{"num_hidden_layers": 8, "d_shared_expert": 64, "balance_bias": true, "optimizer": "muon_variant", "learning_rate": 0.0141, "max_steps": 4720}
Below are experts of layer 5 (counted from 0) of a mixture-of-experts language model. Rows are named router (the router's row for the expert), gate (a neuron's input weights, with its number), up (a neuron's input weights, with its number), down (a neuron's output weights, with its number) and show model dimensions 0-127. Each number is 128 + 24 x the weight over its row's rms, rounded and kept within 0 to 255. Numbers have three digits each.
After each expert's rows: "comes after" lists some tokens at least twice as common just before its tokens as in all text. This comes from a sample of Wikipedia text that the model never trained on. Tokens count by the router's weight.

# expert 60
router:093116132120130126076086130153148103170121127158090120117088128085143119150126120182106100127119155117169119138140124149148082092125126144135142115122128141125098128129118156067125114122160172128143101164133123143138112079128134100091155147100110143174106113131145104107141122158125096119147122127079115148122155109145117117137162116146142117156126097132118141098211105107098148130095
gate0:127107127115130156143102129186147121163159169113093114112103151115148125127121132181115155163101111160134174140124131140152049136118088093133127119123137132135122169123135109127129102129150165102112118139123127153164152161125131145152099121134098107135112111137155074151121106113107139101090098157136122130128122102175150074126145112089124090124116141130146138113178101105086144115104
up0:104119121155125135127115133162116165122121135159111137152143146132114153118152127135109143185151101135122129102125138154139152143145095094160149130095083116127148139117095144101112125167154189115122065137080117114148138095132128162161097137135102104111139093140131096169146147135117086136096104187099118126156158101072127113162122095101140129107169121157125127152143096121106109123102
down0:131147151106129135135144142115112130114147095136115115107114114150137112088174124152132101158130143159116148161084138149159123134189138143097137136125115129137091138178127102123146143101150135107155127137142121171128101113097118149133119109123094138133144114101084097132131094160144155141121130110170117101125125158136093137188106097067109073120108093119136106121203134171114122146154
comes after: "-", "\n", ")\n", ":", " •", ";\n"

# expert 108
router:130099117092050160072130131156084140132111133137093142173098098122124135113105090141174086102140187142159123147168092146122089116154127154145145122188113137112139131126147145104109143140112119091133134124123123143147128117129113117169131121095152117146134144140134107100180176127140141144134139092118118137120132126115130117185152102134119094121150111133116083118162122094135135126119
gate0:132110194154120121111113136146121160166128123138124094207150102152121145116148113149145111073123155122103131090143103156144111139133149129127128105140104147116116150103127163143114120113105123108082137137140103152107103095105089120165126105076101140128116109147125101108169200129133141128136110118165112181132136119119133101165117089140097114129138134136136100094169164129121145152119
up0:080138126100138163141122100124138096061109075164143141118105124092144139147114141135150122148103124113136141133138117108114116128120122130097123139159176162140133146122132092111114127146112140172148083121168094125157128132192168123106157158109123116124111140099160100157132102135069118123133149145138139145129169170112133128090137080143051156154110122134127131120138138138124115103114
down0:152108146132097150110120154159132088143138136146097145117133101138073169147125095132129137114173135112100128172111103110102098103075113140101155144154133121117140085106123143122132124142180145162159123079136103082129146102103125138123157126111120139140139129158107112087154156153120122099161155136129081118097138154171131143145140150126160123113152146099129077110159089143173151114124
comes after: " ", " (", "–", "|", ";", "1"

# expert 107
router:103064098135096125111139149154093097159121145094131161156125102139135138138124128168145109102151176124178102136120097141148098116168146147157130134182170100102117116150142156072134117091127138113137106171096126125156122130077126159135119114131118103139128123173139095131165168111127122098117088093105121141140154133130092100139141137123147113129116149114112120092158098108115152147157
gate0:112149142154073150155117114160111106168111137099133142147175118132131126140112156163134128104110145127116140119147096130162093103131135166115149100155132108106114147159124140116111159115141113148099140137119115106150124100049097169140103139132083160169130129173144109127183126142156108120164139089129083130137160133111090089143128121131149118105106149132111148147140077118149150103164
up0:162143128129154121137132174164116106106107081109155067130160152132115154113135097118130130140138107149108115095123093157109109112123124152157135128134130111143153105145115117176113136150163091133141135158117140158135119061116127096112119078125116141129133157127095107132141105123168102139134161154120172101165156127108139128137088144133146156075175144102070158145135121126110150105164
down0:115158176133090122158109098131156133153144151123138117158137152094077142140133105138134154111112130095119092161088139096150096118112101150128140097115117137135096164170155146141095133091096133084130154083181117157109129120120150107084121127145125108126132156130152111156145146113165124126105131087127153099103110159186126130135146161120177132123079128138157125098115130154097135113110
comes after: " ", "–", " (", "201", "200", "199"

# expert 6
router:097117136099109093127117136130089117134113129120095134197116086138140121126129120139135108133163137102186123178092113151108081127140132120155153109139161123136084088131132145066113151103105160105137101166127158152133130091130120107149162112095157104157130143134154109133158142136156088131133134118105109152130119122163101075120133126113136094116136128105124090103180103106120163154126
gate0:089094111081077145150148138172111130146100173071092131145155090131102128134134132101135148139131107098127137116105106171111109111134129068151131120145154121137131089162178156086098156091098124119118160117130151132115112129171116127143121155145146133162124128137153145166136110113150111085108139120130121151159124122165145101130161134073159098138130104123134096128173125107136123128144
up0:107148115122139114073126103111126117132127116164140119132161163106118150113154065155106126067085120105117098093131133092171104111128125150122170123170123113126156174149135155160114145107122105145130100127131097137138100085133131136137124117122090120116165158132119123121156110101136094165151156131140135127141129151102128162164122155113124172128118157173165181111096114143115160160100
down0:138140098172141108122157113127079120111153173145106098171134122116145132100127142120149171105089119129144144145114106136126113142105093109133126101152128131160135130112123116093108155139156103112173125129094137106131145135123152123125112114134092134101166081112108147094097079145173165160134096103174141156157168131137119130088121144127144131094133094183123140160084129178119108105140
comes after: " ", "–", " (", ".", "200", "199"

# expert 97
router:086116106122110131056099157149139102166130112137116115135130132105136125147136085160134102125112170129158093142128106144137105084128093161147140120103138150105114099085116157111119115124136196136124118165120137159117125079132117114114168165115124133178140107122151112111171129137119106120123107132075127146123162088127117116135175102137155124137110141091136119126193113097115146142105
gate0:108073108060159162074149135132097114159156145122122149134159122085134128117151127123163102109126160141127119125129159109133134141141116121161140125131101139132127103158106114132133129114152152148157084119126108140134120085129168122139122160153097130174121130087125124138147087131183136127110107127140130137123175097130102128130157105086121114131142134085141080099206104103099132138124
up0:169074129068157161135131102145130072147131124103126132140157132124133127101160163110169151149137136128178142108110176078118138150164100133072116153104085123167109114104144131085154084089137143128140131140084137128151117113166135170140125134121138085135127129138114106143121135148133129127146124134116123109171141099134091119102163093113169156124130108134137100124136118094111124138143
down0:089141132112062120112192173127169143109112111135104164098107142129154159128124119128109114178115131121101156115126129157127117120078132079115131150131122121080114117143132109135118143170114130114106135129177109121181135127094156137109110165140133094162155120149144114124140102111193142120125113144139151094122125142124120169124088129146106125153107124101116117114175132188117126108122
comes after: "\n", ")\n", ".\n", ";\n", "==\n", " information"

# expert 69
router:117097074134074146090118094130130137104122110131120144129102149132150139129145128149127139126154137113194092192123117148143060099158128104134146087159141118074112124117172182127126117114111158100096109151141103123139152119115117120132181148090121126121100117168161106113117121114129082148171126142095124138126154131149113134160145148120124088118157136129116132134151126103126155114149
gate0:154120114098118128130151119128130156100152134149063117073062164109152101134157147147145171109125162132157088134152117143143109094119124128128138138138134125115136127133124126112162123140109146111124113115131106132121123109108120095104152135070097115138093188084121129114133121108155128178148138103123136162165105096163110151125099147148114133108132116111166143111202170137122108112100
up0:113104113110149182132184140119133129129090132135094159124136166154089124102126160152113140143169131131115082168124131165128122123154137106094099112148092133128134137107165120124116144121106152093131087127090104155117112152124129142117164136129109121155133147147131130134102111107123114150158106069091092101126123095144073152128153158085103143093147186144126103149147173139133129096135
down0:146121155122107106088171143110123167133145142132127161082118125138105113120108118131112112126111080135170155113125113132095097125149118133119116096168147103123101096134136108140181167103119185078117145112126117134113124159157135162090134170119111133125147114163148134171157151129155103134132177107090136146108099147127150100131113094116139122104140105162131160147144083141125148102063
comes after: " (", " \"", "==", "\n\n", ".\n\n", "==="

# expert 42
router:127083143089116104124118145133100101146112095142134122153105105130162140138141139123152105145139144112155111169140075175095072133140121144120150123128111135097069126106120142071130136124108167129134124189138145147135143114111107142124129137130134083127140140138138100109178140131114067112145098143125107163150138148155091090137142143155135086111155160122109112074165134111117160138143
gate0:119107095108169098104135167170114116133137126138132099119118130119133140103104167126150163132115154106148165104147127166150087131088082114123132082114127144150141137153145126094127135126090176129145122143157112122102131102142074120083161141142133120130158155122149167121183113102139114099093124111131106129138165140146087100102121131157082119112158146141113121111144135100132204111137
up0:120063114124146116097137098125136143108149103153104167135130143114164138138121092132119121119119118108137117174107129171100140121132126130137142151086106114129129153138082092116163139139113142120095142105124181100131114133127086117141131158106161141177146107155112145164081075114138163134116166156122140132119190091163116104147139138161132094131078137119132113140116157124173160112107
down0:132127113131187086162127091079144129104138111125128142106147123117147147118114099104130157130151146116148134177171098074131137129150115132139130116154133140127139116140144099114150124122080110106092169080086162159159131110115098111172132145137090131143143112146102088111109092107122145122149171136125146137127134135117153101120153090141076144148147082172139138111155110175127129137160
comes after: " ", ".", "°", "′", " (", " $"

# expert 123
router:124078122097106124105112148154119135136140106118116143151139118124167131139145098157139095104140162111162061167127071122135090143146124122133130127159152096110095124133123135081138108104147135116154129162123167116134147102123145144123138125123113088158125129200164094119163120124172086085121119123124139149101133141135097078147153160149153101109152135106151133088149123106088138146133
gate0:122083144120133113126137127109091157132146086107137157106163131077147139130156123153137110132130183138096114161126122078146099106120134130097090121127177152132100092152115130105109138098150117136120124148144175104137114155133135112126112145142116100130144153127143106099094099138167108099123174140110096161121173144098150130154150154103180073104103141110177146110124138110117160134150
up0:115136143137132128116118137132099072162135129155115098115126107096126099097144103073124117142121146124138087139143139098114106092124166147138103145150103110134123145135153109145121109120138104162099101169140155152166169056124121153155110126151180142118153128118124104157123119158137154134126168127133154167127131151123155117101142126112086102178121139101106076164138182121126084146136
down0:117098119108150109170158127090159105112157087119139112114099172150106094131210085150154112180161107157103123135123170113151130155165154144140125121131162123091102120140168143122106099099131168097097106175129132132129101138115133116072113128187144121101131113145155161148095105127132154144120109128115111123136120120127128105125098154119117112130108141138144143126131132111100116090142
comes after: " ", "–", ".", " (", " $", " −"

# expert 85
router:085110134126066171094118127153160072140148109130115120161121116110142126117157086159141106096107146115140098163151128126131101115132118128106141083132129117102133151095136164092124122088149161115141113156155124151122110124117076124129158110130143095155143140146182115099168182112132101128136104099083125155116125112150128136153168152131108093101146130159151105123156101140113160157115
gate0:177098143186101141096038076131121138140152077139115087102128131146143123129137078133163110125105121147151121135138101125180108097142132142140108134108172111130143099089136154132121113160150142115138110163122147133096104098122132126075132136106135129111115125136189138157147120140143123165127094105158162135115164129137115094129123128120118117160135120151101130091150132146143132121142
up0:150086082163135169110145132116143150127161113093113144084140115167127152142110084147109136125124071120129143113114129124153143121126096121113129131116120142103146145155138129112157135163127104135107101140145115147126146104100147071149133107116169107116105131125140142107111056159129133136175133113111165161110166139107163136126160112174063124111125114117131167159122085132108145134170
down0:122144139149159139161150127113124110106121148097099131139173116123101095091134183124094175134088129170126095124152106111131171121111126111157118104136118097136171110124100154100106133113121117135174127125107169135123145112129132133059142104154154128134154140150166122139082108140084120121141123158126118106083114123150134124145127088125168159179083124130140132142179125102115118118163
comes after: " ", " |\n", "|", " in", ")\n", "-"

# expert 21
router:138118101139119122040111133159131103141095111149113140133100102104121119123147143157170090115125142122111101178147122146119054110123130167153117103147135115116115121159162130112132124133138170130114086133117138126140131113123127123144113073106137129143140167142139099125157126095142118101139130158056136152125138126110113147174154140130122091166163155102156112084162095126138128147112
gate0:133126077126120148075137151141090126147092150154099152138113130118128083164164156135111106105127148121099161158147127123135102158110127159136096134122088126138092110096141146108117119164171130147096066137119150130131137131114109166168137121157146138154137157123088084140137130114174126085125168134123120153126127140131149159132127117175129111166113144110090079075123127118131147127093
up0:084111106148114147157136137142115107126137126109119160153143118091103108156120148139145123156114106167109163162108076149191161112105124089143131132170103150132136105107123163120112100114138154120149132136157129138122129114145131136176111160138097163120108108123108177138123109087141113152077104112107168089082128150183099118170159097130113144128130137092140121128130145131109099087148
down0:136128135120159147138158134119139136110137173131116117115115086120128101117108121101091140132167107101132141156095112090142132150165130113150116106100142102080119143126128123126131092149123152145152122135087108155158148127128161107096123130159129129124122146189104166171155137117155125092123128137167154095080121095088195153106176103130102134128157138144130153076120108076107139140114
comes after: " the", " a", " and", "-", " of", " The"

# expert 49
router:133090108098083132122116076146100129103132105142129123126070144128129147139124099156118123121136153134190096184131120135125049097126161131147142115146148155104095152115159165116115122111121145130142078153122152139134159144127129111123152131135120132166149106132136112092129139138139083139172147148102110144107167109149120140124116109125115067144158137140112131088150130097083165139119
gate0:169086108128140135131094091145122123127136116159130139139067130108129147141165138137110111125125184118147115183137124134110074138109111111158148101102135141136128148154126132101118118141154144135136121140148176144136115146119135132118094128077121172133111118089108084102142136163105112188164139099118087147176139133158131137088097121119106126139137156148130101052152125122127105148129
up0:126092123091145123124139135109135098137126098160166145099149110080101132143134112141121111151142112115139162123130139136136108166149077090108117124133112148167135137134143146119139171095088091160126129135139185123136127135155111104095142075152148156136130139134187161161135193097140125084112096119162155095101166118105148129089129102132125126088132155123119158169120102112133115123133
down0:104110084136109107127148157104159131111156115109138128110122135122133093158084117120134092086106151163105096137126164136106191130128140156121094153132144121139144139130125144101148126120044165184142118130113139083147151104128156162163101173120113144167110168129119137125111125141146136154112110130136114100135151121090102131125134114130152136175133060143095118129134148114134094130141
comes after: " (", "==", ";", "\n\n", "===", "-"

# expert 66
router:134084074087083140099133121158132124121129121122121135149123109143130115116154097141117089132136135128174107135128081143090083113111133141156115094130147113103132151116154164118105147128083121102130094167134146173135147090092117136144179145089160140162136112136206119112169163135118122130137093146116108125158130126132116098140146132141161113184147122122123106125157105095119150108115
gate0:126076177176132132126150133192124148098128133125070149110151126140151105116152135126150101117115103095136135098122118171101116133117136148147129111116110126151123141116138186130149101114148138128136150139151141097122110100143102186120094155080145153141110133114171123097142159114126144074118123094117154129112150103101104087122145142108123141172138112102129086127183132124102152105105
up0:089140083162174194110164142117110111112109155125121151169157116117101153111095156145141100124125110051148148110069110121145136139112090126158101071126128109145150132141142152115160105108108158146136151171126092098095109128102149134165093100136101144127166164126121138148126141149134123130110137116134138142119156117144124121133123105121146139104127153108134144164121127162124141112078
down0:120149135152127106147137150122153149117155162152149112130113071145107106149110131134111138133048108161120115095100121105130149161098088082120101125181102155151149113095124136123090116128126189119127123132143120133129143147156115117142170069164149093139100148123126134172125115117135080099122116142140107112140150101072139136123123165112117148138108120127174121134164152131111154148129
comes after: " ", " |", " |\n", "0", ".", "–"